Experts of a small language model.
Size: 13 layers, width 512.
Experts: 128 experts in each of 13 layers, 32 SwiGLU neurons an expert, 6 picks a token, a softmax router, a shared expert of 128 neurons.
Below are experts of layer 9 (counted from 0) of a mixture-of-experts language model. Rows are named router (the router's row for the expert), gate (a neuron's input weights, with its number), up (a neuron's input weights, with its number) and show model dimensions 384-511. Each number is 500 + 50 x the weight over its row's rms, rounded and kept within 0 to 999. Numbers have three digits each.
After each expert's rows: a language model's description of what the expert responds to; "mostly gets" lists some tokens that are sent to it at least half of the time. This comes from a sample of Wikipedia text that the model never trained on.

# expert 55
router:466466539567540477478473539394586490515317469553538517496536509476386443524498464536534528498483563501539540540507541524574586415425516607529574466485504536530500472530411502438505520510531434505531481451526433480487572493538538472463467436581505603516521470491557469552604461607486512407481538546510557568477453456578426460559526485454495509519455560540582494508474464513418549493456
gate0:539531518486532468507472477445481544482510484424551564489474564429458485483428479497497496506543476510431523527510559523445482541547476531608479458548524527479497637530531494500550636469510494565485484466439471459436555444578450498554482483470495551499430430508375574627421467451456496472490526425480526426483503527397600519468495511477550475435448528488514380452543368548442464503524
up0:565513439416476555494535477632426450482561547537503463527440486599546454418590572514502499556479468580500370562473536586522486489480503494509491512397506484456571388385510453465400477491449528418492501470535528525526548518466466457543522497489480410484476533456554507561577538523539497548507455554511484529531471462553532529545550494562422515561592456448512586584471515464588543504552
Description: Words inside == headings ==, e.g. Early career, See also, history, Social media, and classification labels like Bacteria.
mostly gets: "==See", " also==", " career==", "==History==", "Species", " life=="

# expert 61
router:503489616459504482469536551433577530534455364543498631550489455469497478499476523520498530517482433493463501498447537506537557469397392559499543577544433537518549471593480511501562487501608500433557469454531476524499547517486484524544446561580550541538522431503507495538459512548558471529560517577473560489551518539593482433579499516480475500498492489499494489543530459575581471507511
gate0:557509550571558540419478453496614566580510459510535561561377501433535566479542512442496488486518467446537505496605590579454486414493480550552485522538485446488514525511471531517549491489519502506496489452466467488491460469450501499583441500511469472482584383551380561493494532498507482565523427521519457511524436549524554429512466536549469401458496482470500467542557468523536504533561
up0:430504496518513429473528523488544455552508502517445500526491430459518458520501513451538452566516542549539566514489592462509500511533499498442570548476501521426426506463495522528485605539478498493484465522434481522557478434616512547489563521477448534559462477490499479465446528511507535337504533567529497489458504574466394485462497419439406493440434563549437487498508525433554569466328
Description: Line breaks right after a closed section heading like ==Production== or ===Reserves===, and the first pipe of tables beneath them.
mostly gets: " ==", "s==", " ===", "|---|---|---|---|---|---|", " career==", "|---|---|---|---|"

# expert 11
router:485525451553490560476483518510647445384436514576302432357546521462476537501559384518529518501496477478476493486564451418542424414504528392469559550469547565506512508480422556586476492443479498505610580503475460525535523522424546450484474490485494530405544452458445530443503511576490441529505636574467465507493484526462436478526475447566578458491532499621589468505498473503455455407495
gate0:482507518497483385475488477572470537561451521560534468581571538518506490470397451497559539545571623509458523468566492507476522463429510497417527537506447478557499425657487574567488531487544450402579475464463524535513522423481425532604469470423490472486487509493521422499557437613497407414508508413509376544575499484432501519584530500565496426497531482481538423456554553618395499534471
up0:471545537455509427522414579613572550523474598599505540505530544492537453478403437478428572586474549483486527467557525476544551460439535452452530580513434506468535465504479553494505449467527491504603469530509526526500535472416458559556539506474538467477486585475534484446534389598556449387529493418505406531494453499425421518539600465609507521489528514448519444494494473516441456537421
Description: Mid-word pieces inside foreign or unusual proper names, especially Slavic and other place and team names, such as Pl-ov-div, Tall-ah-assee.
mostly gets: "ø", "alg", "ön", "ü", "ru", "ür"

# expert 50
router:547507417447483593481484447560448416491482489508391422439552472517449600517528535429473393467470481538537541546512451468479345492595515505505507517537447490482480483463511513529437556578518620527581587499548526581560494490556525448549499578541477533519589388448442517539496570501532525511520426555453443495470510507453462500416548520466461547517525525508598562571554468502493492575559
gate0:534446445529433436557507518542558550533467555481474481514589480489475487493512475416475457511531482418486600503361465529467432546530423520400584490427411514538417498594456510438413551511413488498569510547545498475489435390463445460579502533527476489429537550511492484577495539575528516505565534378484557531482444479490534442435471477548487584517532408497510503566592559473470539484502
up0:478542530556493602508469492452544576495445486475509533496543484461394511521401419548611517504581537501441447429569401568501555498494628525608555544579453500459453531543514468453548484571556520531507521395527539471460568532601518375455514515535576520512444483464487594460507408497424441508413511495503398501522435530491490585516456390498548445535426564490435475548458529538540559460457
Description: Pieces of non-English personal names, often Arabic or European, in sports tables and lists, such as El, Abdul, Mohamed, ibn.
mostly gets: " Josh", " Bou", " Mohamed", " Ahmed", " Abdul", " Ali"

# expert 47
router:515494494518475521533522539541446376511473554545428456382479489521487446467517500428540356439508523485531493518473628539572429485470556512566503478446544567489523473518505542505522517500559533540526495534410553507606576392500407512560607484536582503435578469392528517500540558514452482526516458549437488518463591582509511501458518540461438486529528543432502560527548467535558509541598
gate0:493556475548501409412463497633578483480431511575523543514490448516461504529433534505544420459540387512487444516521513549494491555477488549476448527517497492582533553457541445491533610501516453547494463413476495430489400445424545554517476578508570400476495461507371525531538485520476403545407533452459484467495498501409462422498377576550484444446530482487581502544507483564417498557422
up0:556525465521490405422438506603558440466464512575476476469452473437365499541402470515523462492553437452489499535513515544531518477483479494482508545480535534543501494460461528533563505504443467547490448481495462464497512461442625575543475571546615440426509461423452528497572511498455424480461539431434538471549557530496506439471440519571484498472561499490559515538484477591429506512454
Description: Initials and given names in author lists, cast lists and family lists, such as K. A., M. S., William, Charlotte.
mostly gets: " J.", " M.", " R.", " William", " C.", " P."

# expert 37
router:548513549513399479520518472469562560523515519439509537554528426522391456505487491469481561454545479416491541531516569637565529442408535454513465515509527470540500485479421511488428472485533551436512460468384562470434529466461443503448506463579486615421512425470504510531504458583436436439464554487488567456551414500575540495617455614473512390583503524472596449538549424608459538533490
gate0:495428589561458498546494443564502536486476517539514534522479606547441419470391476560508462533516553519561499469495499613599500576566588435474407531572435515518481409613514428524540494554505474479542505520469669528443490497495581456400494477509499540415491495567496495473528513479477459471453467502540491613457525522490482439548552489518582492512504499591478483544497531460464494555542
up0:494438486400596466556507564423412487481470596435569497514532623505482463436474436480503549464497517541498526608451492440588490586508577505549508472579539535496538497469478425474509483501550595456479545438512557556478483489428464435540465412430515560449471452537501517534459493507489486519461468521462529545521524505545477484519516487468488504459480557668602603454548369518418532609514
Description: Blank-line breaks ending a list, infobox or table before new text, headings or ==See also==; also some table cells.
mostly gets: "==See", "==S", "Personal", "==C", "===C", " Animalia"

# expert 45
router:455456460537452498499581464591568473518501409568455419554503521517555499472541535415442453512503544540526459439546532494493431466506434482465514483486495526395477484439524470531524504536470442509516475518511445393550539498530535493509441538554405456560471470440460567428425556532498527487426498526495458453464500444370469394457488487544564502501497465496461443502526475443534487520514
gate0:418547477461445512389523493496519460532518513401479537447429494508553584514592489484491466556431616459558511577580525559445440410438588527455566566511493427473532473433509570512484451447524589532499512505475525472522474511452474495438437461513488436476412541476492482494451548501587566521514426571567492485412550563501519544507555549538556500405464457502415518452483548470471504456390
up0:405466439461521577372447478464533486559474425462461511519403481559595580435630491469500462538492555474559472486510503606453489369476527470370517534458496383523517508437493558542526540480472575524618500506505578482539434484504483469530411426530448428562432521514457438466379622530590568530522428513555486539464552527506496537448500594486554488458504458531429498470573505425497473499396
Description: Words and word pieces inside titles of books, songs, films or games, often after The or My, e.g. Love, Dark, Jerry.
mostly gets: " Your", " Love", " Dragon", " Night", " Who", " Dark"

# expert 8
router:472443545505479476467576492553455497463502449464537444515506536512532617474466504497553555502524531418544463499509453557445534470486544484544507416471403511513609526473608436449504511488599447389489535482601461567431444571572460447533487538529497535409520584513466522571552514448564476518537460574560543514436522527554531603483499505510505418484459532452362506431683474492486441490523
gate0:502516566483480548428564539506483449606530488565423524517491489555464480398536522531455624526542547483468535439501456553577456461566457507570484514447453551534511435520477462497456547695433486455534478511407519498516459528510520492497525470444537442604487464444510579425545603461414459477473534494401488541543516530540522381513486570523447466470410542578548510533467431424512492581531
up0:526561470529518556563445437476575490495506504561475580480535528496451445571468493412446389413425535564473560618477537444469460524462493504496576558528512447386391574427492476490416526434532514549462497495474520396518506425505447455527524414576468502478551410449532546518413578539553575543483571480441411512550495504402471547496562525480500548531533518463537525513469496489537552462450
Description: Prepositions right after a noun or verb that take an object, mostly of, also with, by, including, like, than.
mostly gets: " include", " including", " like", " alongside", " behind", " Despite"

# expert 51
router:518433454500487516498512480513451535460439494562470448571473500535541450511554550443542510547473526509539443483543542520443469472507531511483433427508563588442475493450533531557473536506468372447484479621441470510583546507476547425531359513632389457496509501517491541524513570531488514427481445438482543493523480502501548520498499505548507585507475507437461441587505580487532502526499
gate0:431535479487421466485517429566476583541543554500486476590490400496505447578611470481415524460630633497578588463529528496514477501473551421442517614410576418431379543466476525536453548540458509483568510487418440559537581473451565518398461474497445507566605500557542522550437454535496541519459501463569416526435432401464568502492492521468498483524495473474427483537576541537434528534468
up0:489586496441396427511417459485400470567532570540481551526566435571427557501530547436421506567491547518482556500476512507477529438474459567541445561437474453446525403534518549511505475508589440433560586563491491441550561511590579513463488543543509553527521490480585485533554428520511480481487530476456554532537516500412546556534539491503583522530463453460433521545511530567534431510440
Description: Words within award category and prize names, e.g. Best, Actress, Comedy, and for or a in Outstanding Writing for a Comedy Series.
mostly gets: " Award", " Best", " Star", " Outstanding", " Album", " Night"

# expert 43
router:572500530528604525497465525511567505458530467438504507459475468504467459402520481468545502428573522442501495493492411495591479523502472479449522505487541507539618531523424552434575486432473535537561499512499534592556545476447419491526517413539499548490566518557465505409539513511486511449510461513490494569526492456463460379411504511402481523507547496546572487489531453506521548516491
gate0:487434547617497536504436400476488488498496540439492628489448604443485504487625557472472550526514426508412533471512456488551498575443487492552509493517526465407469434516530499411518500524430366556491393565443383454473525503446453616464502390499490390442486455493474607498467502474545469489490596460458535491558434454450466521432489586534549351589492445477547576425472530606518392485542
up0:529552447409502520545521517494458544593511457553539416549550448519546495518363464508513433556448572531668439563461535491427466451586575552485496501472461524520499496465475558544490534521544590454453635394552628552524487506556566359559473592527464614485471558495539419507519518479440543542504397546515491502481531487510482486489551375489493581468536597511487493547485464356533551480472
Description: Pipe opening a new table row after a line break, dashes starting infobox list items, and cells like "1st place,".
mostly gets: " ±%", " zone:", "|", " (DST):", " Seats", " Died:"

# expert 15
router:517478456484480434533493519542516521468571446435509484459594514467571430459611589409476540435569482491498495524482530519541320500452453537461450460548529465534552461562599513485557506558599492444528451523518513512507465554558439459530526520494474458498551424569541519524574509519590482445554432589413432551543556495426537574479441491498500555519522516428532568509479517526528495479521
gate0:440532521549552521473429432538513475456607557548472489563431517514446444455520517608553538505530506498517510499567544452498562505494505451486463559465467581523451484467536584417533493496424421519533587526526478350556518459525607566443560414519436576567430550414537490457507502524428520472469515556577542472463543475579487465464534526449539506536496418472522588489454491482484445504515
up0:515481529545552474519511433546469515424571500496486452500535441484496394512586484554466551450516508462524482501553549418473482558485442538500421529479478493524524442538486617448499408550472506458588546564409454433625532486512529506448496513537508523623500497532538468422528568537454552386508447578548509400481575519563491526472516530435405565586448388466523563464555565514539402485520
Description: Numbers inside times, scores, results and table cells, e.g. 2:26 track lengths, 5:07:32.7, 6.04, opening years like (18.
mostly gets: " (18", "|---|---|---|---|---|---|", "|---|---|---|---|---|", ":00", "|---|---|---|---|", " (189"

# expert 25
router:450473523514442453556418518486531532475473478413385455495492456572475464535446574568530397466500587444602451482553465535544512468536556558428477522544544397490526507583525535544524481482517521563504520531548482352474579541479611580425486481555447455421582437493554405502496471527457543453460452477490484595452443416533449512629473544517492561566650521547550483422501526508492575474448
gate0:455528609499434471560530450516514534500514479447459529432488451415431570551440471484528505498494474449467431452511547492516453544440495451557472474464525463555430423490599474461448646440465481558533429487525492543613486455496614598469547588464546539611453419437573407444431480448496482471495488578454470469513437468516477419570519497507498500448531543448471548546495440563514472537465
up0:572520447448511576552477604449464532528475525540544475547505529568582509394532465533501542541431401568479598538417462463537557483528442469491486508495473555417581600503491555418542350550484506440459500516468434499423514458538366372509472391466538492466463589532478599539553541478499434542467524434503502469531602582415478531432520534506506475520485425516509465501512538452499508470498
Description: Field-label words at the start of infobox lines, just after a dash, e.g. Starts, First meeting, Team podiums, Binomial, Preceded.
mostly gets: "Personal", " Votes", "Scientific", "Species", " Binomial", " Animalia"

# expert 52
router:515539487505479540575440434565469534521515524579447472468515403504443558523436482408428468437406507530519563484484478480545463486606499497510494499486545522469552474434503546465444471556428482556538583558526573483575508470467452507581560536529487494570520463497443469499454565492588518448532435543429459444431495530405443451446495533430464601527509454518580528534530583539465461585572
gate0:487518506560584473439556488400470516525583403468438518605512538524505483564566519485515556427538566433510565529595494486459603439487432493558578437561549501404486469532578455465529524386443390509472525507446425467446495461595555476508428488474478512550505465515518542493462561570408501500467484503539389464573503476444527483551585453523613525494554453619511414472447406450440477528478
up0:530534507439448449535528473468515464561498606458556560461512574470541499401401452578467470570568516540488510563473531554503445502542542546510397504555393474539563484496507535428532531526611555471395496444543477539429541544506474479477404459515585588431527409473539505549515497472562515487514554494520564553509479484576543539536441480482484472521450611466509576473565505503640506477514
Description: Middle and final pieces of personal surnames, often South Asian or Irish, in cast lists and tables, e.g. Cherthala, MacArthur, McC, Kh.
mostly gets: " McC", "kh", " Bust", " Ans", " Ath", "utt"

# expert 13
router:537480452473456401467496485554466450469421511488555479440484530517613496446446509504551456412468442484558503609426546493518545500510562510481497465517385506472486527507464477486611495405615437485544560426526555478467408492542511540469485456536441580477462529476391500510623541477538454595484458463502609520429452509601502548543600466462437453519454503433484453481541563536462481466517
gate0:533438491540489487452519483504517522539480450552512590467517521482484596582482459544507471446451531507518505438525477472452502517455426430461529559469450504492543480512562477517489455529484588517401418524492492441478472488547533489531544539468608432483523470514489503441498546518520497475478502582510452596536453552520546454427440568526536573560557493529591485517458490402582497363406
up0:529522467525538571483482472473550475612556488479491460517497540477591450449483428405490534521525516555507540496504455543525473495584595501513574476559616485408416487476482506504547608478486515446524547568480531511571529559521500541500535403547455589577511483499506562507448525515461466475509514467446446443497530407492443488542460457591534455415447553526504585459505450485520544588563
Description: Prepositions, mostly to, required by the preceding word, e.g. according to, due to, similar to, confused with, known for.
mostly gets: " to", " no", " alongside", " against", " To", " toward"

# expert 12
router:485489556451507506569468541488550536451470514456443481446488592477455474536494517481557490602457448594575522492400462477514453472612604492539370523454513444532402462507431471473524489472480569507573486577444493599462520525508533513428551560441434500368511446491470503356464529400556509489472519560490543570564425517507474427516495493534511505480468518575517503623472495489501507463467
gate0:539508509530516517556563416526528489461539520394469554428587468511491576549458593497532543523483530541554464493416524444491528598547481427439536539522503525425530521446411554502488443412536505512575488503567575515523445528526509505526463502486527470456398471516464524447442582480524488490615494569461558394509513581515571564516508587465537530457455491532557546547500508440588606444549
up0:552456565561497582496515467559558520450519525466430552460699455507467636562437493456506551498528546480485445464482436472478438519507481401477530543474531626452438508424421479449521437444456538524491516582579535481561500522447567549514504573449505544522443519507467496483445587508465498473610529533491450457512484454484549504518505584521563497412490463566529468505507576479532545488553
Description: Place and club name pieces in football career tables, fixtures and place lists, such as New York, Acc(rington), Burnley, Kyoto.
mostly gets: " (loan)", " Insecta", " Hapoel", " Rovers", " Years:", " Serie"

# expert 6
router:503466479527475542446568506414550395554449443522618582450504573415517483551481541479518429468558512463383466406546515548443513546449403394463461468498485516560527449569530440486445544481538458539511442585545580509443428489432564516385489524470502482440414561483528453467552555462543522507436503441529522473377496533632530660376467476530466396493508440470482535456444526461513453496514
gate0:447510509626530389494525459483544480506497431561467504521453424520476536507453518555580472544503513442558494457431477477471536502477529508543552481479464446552451438557662429450555554432566399541489534456484493463529474552501555606442423533507421500475553509471546470472495482525487461588501569540522487465445453470502465561399570554413499487460505543481518517425577412567636622520489
up0:556532509557452488453477548515469468456516552483484527428448632555437433533465536551473497534491476501541516355529537555509510418467461484510478479407461444490487524442483509503516486488497507468533489517531545431504529417565524523535556490491534464509434525506443534523514542453471474418470572488529467429502517514516528550515436478581528541498552509506430489548499430506489510568437
Description: Function words before a verb, chiefly to, not, also, could, would, in narrative prose, as in "did not", "agreed not to".
mostly gets: " not", " could", " would", " even", " you", " well"

# expert 38
router:456472565557498552543499475455470489461457434505469520505507566381582465520452477443522520509485522520496537517491491446491483455478500466454490505569461455448507533534473474488523449502390637461433496508457418470539471560473540536438402436462412379476482500498494573431380544516527472378493517558435501564492373518423481502600539531561570553432450529487459493493492580456493495480501
gate0:466529557563558547485494569475478502486553400489572486514548507503565439451529570517402503448541462503506450531576444582620446532506494477418507533507521493449475503496489536548491542494497436524396464622534518477398531503502423508480430541466539501394458499453478387583538505566485538524496498530492403532557394553478476537484472503514539473431523605552502473549530552495507480506434
up0:599468443381543536496552466422402452535464531518456561457511535506489543526441446444461445480420559518559563525420522433482562454501549507557496467462462483516549507515532383434534460469558461485614620446469638436596537482513519511531496431576502525589528422524538598466560511483494462516485473442463485524455571463496566437562558502389428466486509569461562555414515400595499460495556
Description: Words inside names of TV networks, shows, albums and releases, such as No., TV, BBC, season, Pictures, YouTube.
mostly gets: " No.", " TV", " Night", " ABC", " BBC", " Vol."

# expert 33
router:517529479493505461490480515457562535482519494441571567506465533467564467463508470514512462505622478406482547496466458598522630484453409580537456521535482497517494438560445491484507532474584448447438437611591512514525466465502480542562481505500490485464393465416575544540578502506510478566477516462610589533514573435584542514460479469524437445562522550579416427458554520386542460561545
gate0:483566525536528484530444582532471579468514428513525524518465563506491370550484532550587418461574532465475426600575525547462560510436412504542463506535519494433502497518468523507437479528556456557460495534533571494437564495460449471501539499477506488594462578486401492511561429502444531511447428527521620569514523464557512536519445468503491492544535386528456420429589565437533476582436
up0:550510408537566497435471453520517494470437504514457436531521433498496438520503392535563422408508479531516464548501611445420503450492532464577484479504507533450453499422463438446394569441506443436539501462420493455506560431472507519516623408464535484561519458569481508540527505513532529480480551507468520495420554515489495561414463532473443445517540406497509571472569412555530519533425
Description: Forms of be and auxiliaries after a subject noun or pronoun, e.g. species was described, tail is missing, can be.
mostly gets: " was", " are", " is", " were", " been", " be"

# expert 9
router:547527425490507375526517529542559451421532576498499500489574485484480454472496568551537504440531484402555501574541486475453500527424425547533459552487506410537573517578491513477636634459534557461514522563475495512529568547520423517566484441605465428505532499519544495509559537463449477453566471454515593485503475520439457500593508442453548597479512465482451558471518493556523499531411
gate0:517465421509470477535392471474495470415517553525526448489516559498484485516486519464486518456513515477442500499470571550581488541511513481431546403595563415507540533444519478490486590467499514428428502461623512572565465590530457463495458397544491482583443518565486448492529487507480490581625460517476526542510421447519570553482531494587473491474513561533555579550557473485563495513525
up0:519494557456480523486551490507515533553513454459540551504504457549560577577516500456489457479511523532436513483474479464386499503474498477562456509381506517567482609579458497541485431469471502510481548473367549502489491434534478454381533572468473483509529580478519532483500486502535532431445514530512441370476454523401549466452423534454553584565435434400509521507515532509493458480481
Description: Line-opening pipes and dashes in election tables and infobox-style key–value lists, e.g. | Turnout, - Province:, - Current team:, plus decimal digits.
mostly gets: " H;", " Class:", "__", " •", " Density:", " sq"

# expert 5
router:428531539564473511474534490483545571453538478449541503510454386481432536512484484587499543479568475523557511541469443439511572437537517558545476603476508435491493513436436533514534491544523485536439504560556457474497536554431567468501507485610482594438520511520657496559514459538489530511543454521535630541492525499451472598440459466539482434515485516611500470514460474485473476498460
gate0:502549544422471502479434531489480563555415458457475521517563573458563528518556462425488550454555444486478541500555526435468496485429566486482467509471493433528497528518481507509431517507592510519452443581515468535430534368458434538502507497396491529479442488460456576549521475512467474514519564567503502553503495444462510489528472567564452505414473575403404508434591522558567550509543
up0:560412591505549494493571484534479490512549508443503568459490418494544537529376576559449417516508515494581585552447531451533506554597506481522513522470592520404453513475592543512545524507394540524513472536481442505524522528449531529501567449467523510491473418513460495501541516559487506486450528492500532539612487531441450502418445486411465569412551492516474519449580467495462463502419
Description: Past participles after forms of be, often in passive clauses, such as was held, was born, were released, developed by.
mostly gets: " born", " located", " signed", " released", " died", " built"

# expert 30
router:549462575462504489531453327534505491504478391485463565392515514531623467438559558493441457406538499524457495554442516590563444505466448475443538552535548516516592490462510537503447490482443525500554558435476522483556513441470516488537450470553569562520567528535508494519538541572507500481515509532389535499466558464462611564526497458558467539532493483425549505457590513475590472455519
gate0:513545495609477457534482494434409449451577549482562541499451478540559493684511492550484517519486547532501507424582518520445506460534475469594567461489540531388455474552446441382502505519516437518499455555465450446475533577515466531469451515451508546518481495490562527529478470509520517456420463461533457469608467483550465479512438500491587507481509531512462487522522521494564561550473
up0:489490438429441571447413501472581505486493468503562373530542503516450489411500498539469467514526412491528466536428566472513461512484570541371469467512436548571552502459559533552513525501513483477369552457620587589514576469465503438508425451529453436443475504507459490443504480482548519546553585498536476523465448496467452473448435518520496455561606523521545520527471444565499494507530
Description: Month names in full dates, often in tables of release or airing dates and after "on", such as November 4, 2020.
mostly gets: " September", " December", " June", " April", " March", " August"

# expert 57
router:489457490493612519474461552489406583433461495560476452567476461569474409545550455463458516509518485456490501597527585413522454557531521487474512498485531472510491518531415555541448560527519465484493528519516507504576415504492541492471490448484429424477497505511543454449488522563462574453458503413492572481515419458508533447472520433530485549582471517477488463480511501416509484525566
gate0:545476491500391455431449575533489503586519515516433496517559443456593493491505448509507551495492522533453499391510478568541510517585453510560427510507477460526541470430489444561594598509618582472643545561520501570528418524471469514484481517565455518498529506526455449569560490516499476494529460532490428508393506477497536493552409508492423560420497504560445477577579525538432557504435
up0:454575564550536577482615415448509481488488520481562526421469500504521482474472557563499470497464560549594461516436477464450434488390571563457609450493479587451500537572476475429472529439489480511370436428474508451441535505494480438552588505415587495520502475443508562464476543437545497530510545533547567495626572531533525570489565558557599455511491553457540553491479429541542508510568
Description: Head nouns of organisation, competition or body names after a modifier, e.g. League, Council, Assembly, Conference, Championship; also Sheet B.
mostly gets: " Championship", " Council", " Award", " League", " Academy", " Conference"

# expert 35
router:563504495466507444502621533504478512497579420482524545499603464466576489527569528537511538463493468496525562582417591542505411531419441575432552544477508478494546465551559610506453629513499443470524483479523471495490463499609526485585537446518526585530599481483540516551548502511482418495586553470492475433544459508507505609531519592518468530515484471372480475545527485569499481439504
gate0:484497430471363538522471459557414430488442512424513542491522510503526544458476422550583455518451549511347492434507530536503542511436543441500483502494502422472524467532467422482591565489556560449440501531463503536469507494506387552472496626532484484394492459484525500469452434468597463521560518447450462525527391629541553573557469526385439457500469528502361497609563558500542472470500
up0:526488527529479507570537473427573479438535488563501501487484559513464489484512518449411541455536522509599532514523500452532475374532524603483407477553457406515569375491515569629508456443461600513537538516440436342458521460472465490493409444552425492595545435506553518459534507556454496523509553636548525546508494468513575481565540546434577522499569481501487580544539477550561483428511
Description: Standalone small numbers in tables, scores, ratings and heights, such as 6/10, (6 ft 3 in), 8–0, 7 new stations.
mostly gets: " 4", " 5", " 6", " 7", " 8", " 3"

# expert 56
router:472480445437569477476413438514509512575523496566546440562449560516505487498483443479449491545476440485491511503525541399371464490553497551505475455481591463460451560517534498486536427548436498533453551441500500429502522436513495478523490483499453435649473518461394504418443492462453507584453519420457517433533444451485518383430509543444562523473445494515524439581449602529523542569574
gate0:474449473390469561557447488494583483488509553357465487516475556531491487466529492543495531497490497524442553399455426506450501534481506418453440517385525469584466606529600564449487480498560662529509447380519544519479521611416491495398551477441460531497440485548532443453545446518586574510563464397436490502452507394499447483487478417455509413491418487584396524477514579542513490487582
up0:412490508461439484501448496554563415505446524379427483471417517477438466456503472534590526501514429500473556349507480479492562520479463449475399554388617471619427526482632433496512517480549539538530477457523513484521538537437507514457583529587443483519488490560503371438540435474471520563539498421450465407553468408458413506433486478482490407425449542517414457484427546569476438504529
Description: Second words of team, school and organization names after The or a place, such as Football, Soccer, Sk(ating), Se(als), It.
mostly gets: " Football", " HS", " Ninja", " It", " Reserv", " Elementary"

# expert 54
router:506418560432588474563502470506461512568511562452370382479464484599467566526541506497534498454441408465528484467398493420509493498506523498560501469459494541550422419528429547519499530496555589559533517517424442570588519454466450533536455511506456547463553469490482503494493470380500573568472596592464557490589548570496524541473527459549522553435520475522561468514449467532530469485539
gate0:517533464578376587558486482541496407512500464457460534454438537608563496510512460527466557570493631580451504497564544596509488415473513525502499492461487487514495465475493472459521471504556445556566565526509451485484591449575497498513459479556498567458506531487461537565553451579569413571438504528513442563413521520552532511473400465476416470516470469497422583418477451432561485460553
up0:478512470472386571552382537488529521474477512531442564551536484510546515534527513462522502536467530598460404409496556498555460457515418477500500537441489422512496566472566480433526454503552462552483533540489480495498556507494401543439496495508480559496572527415523487464570462490520378520471487538433506450467484562452490535458509548504556470489522476483523582412489413423525403459560
Description: Endings and pieces of Spanish, Portuguese and Italian words and names, such as Muse(o), Prem(io), G(omes), López, San Diego.
mostly gets: "ista", "eno", " Rio", "ó", " Diego", "ı"

# expert 3
router:461475473483562547464477399544488517433465503466525426449437471523469503547524505451471410469510468500487439503448545529548377476548489532498583472523460550551535489422420481504446458544522574502527528499601527556534537519457449409537466523551468470478560394500455488508546499513593512459569487501428433464465511454515438549398621533497433575597518524476529552541486501510521510499514
gate0:492534491580500474457479490436451527406401640453488507530514535501516410587479508544507560550420595504468428557467427536531515506479497501494629517521503572469596518553529515459484405519495454551487514496546384482449530500412604469492438495514491481487422507488492534544537436550476481468426610457516570585432454392425453493545455525568529498520478436588461603501470507432503474501487
up0:498412494430468568531488494478512527618616426468529535521380514519387507437488536416543495475523462479550515469552539532450549523444466552536427574477496358486437495512550469519480636472562528435497452410490575498460465495544427506525556490504509509491522546546514482497547548488452630538545441515490499477553496577599536447486566445460516482547512587464595454462478475556465505555435
Description: Word pieces inside or ending surnames, mostly Slavic, Germanic or Nordic, in sports tables and credits, e.g. -ović, -sson, -berg, -owski.
mostly gets: "ić", "ović", " Jr.", "owski", " Murphy", "sson"

# expert 48
router:569497444460534540476483425401434489483491470412527592434565406561524516525519431473488536470529513462475565527467527513543443517466496517441558553453540575454506512477485549406461594511498436474544520420427553655503547418485437487519577523474508600451540505562432478480440535533578453423445513469467524464465473535527541538407470395494467532526484453424545532397498499496542527497445
gate0:621487517547512456463452511557462467471474465501444506503462522466519441572536459491498638549630466476468581476618523501543472544455421442489476570438520464487487544447465455432522510513499506501493431400471537479533591496477526480521543497530441487484513519482515476474386448550465452503467528431503549528481484346533460500489526472564462556461532481509406448502448456583554476636464
up0:502476465503535505520457538550436438579562567457442475544483524513519496551631454406428516465493484521432552494603521487484531451446582503550490542514571460456473505410520510463491498502489458438572523368453532466656485495494499455606499506461495533543418479469503561528415486514510472530499513471413513521516533470531456529531545400549486484580569444477608499454473498612464486638439
Description: Table pipes, dashes and "in" placed just before years in discographies and election tables, plus year-range pieces such as –198.
mostly gets: " Released:", "–198", "–201", "–197", " January", "–196"

# expert 14
router:524518578509398484513532506444543492539512420534465486528462416461478527549480381449473516470473503507467536523442498405537580395470531456555544495461475392525415560468423491459476487614537596554576507515475469482489508498483493507501526470458578569509578594493526555491463454482479469576534494482449375482543504427450629528542506454420546493429513436511476487448544485525537448531496
gate0:467532523488493490555480635521544538488500510460507547537497510482502608492503478529444470457499458514495475448489482568529461475399503526599456529572458550514540552504539457560459481529544513520479543492455463533402549519508476498516464562458458536444406554542410445556450414484546448550553478553579499479438524480402559478599460467569470498556545484470413504534505537531413464446430
up0:467535523511406512592502490476544528493465496396524518530500431477454597512474462549474476526561454569510396450485514525568537431431442522563455489552440565480528548505530451516487487463625498505529466506529474561337509473501534555533503589452434498473334550542567527654442420516476467522580506501569512560497482457447573523565465500598488470530573432496403493488497506586470475475492
Description: First pieces of words or names at the start of a line, table cell or heading, such as ==P, Personal, capital letters.
mostly gets: "Personal", " \"T", "==P", "===P", " \"H", " \"P"

# expert 63
router:552515517524472497479543456454557551477562471415551593522443510502478545491425515430522521496473526485518515592577549465452466472487450478497469525559521506450433527477481449442561447442504506481481450471522517453514484525542531437514496484530466483496552488523527547485520492464556528563550428481472530508554559552580574544512482589517502485540381518516427507517475533429524560475497
gate0:525445530435540577581408472472510556477445534417328432523459579600497449516493534491376456517515558586608600502553521554513599463487512524515485489521466502546455527525593497654435460512498559515505467484561519482544459430489448463509601463486481566568433486504514508566531453448568505433576455560549484524369509407565483474444485457558480432528609463511540454509560561496514517484451
up0:510562564465532623572433445469586508477481429459433509489478544543545455512490568435494506501475518581542523504506553466523565462532483434518488479450482468563498491554487589589506493426463548521517483535450531485558507516548518457449577439472470473506552457573458549527478490390530528419582465542467534538413570465633567522483458487582430430472455475549470385531522541446476522472460
Description: Prepositions and separators linking music releases to labels or producers, e.g. released by Death Row Records, Labels: Sony Music, and featuring.
mostly gets: " Label:", " (featuring", " album,", " Producer:", " signed", " (music"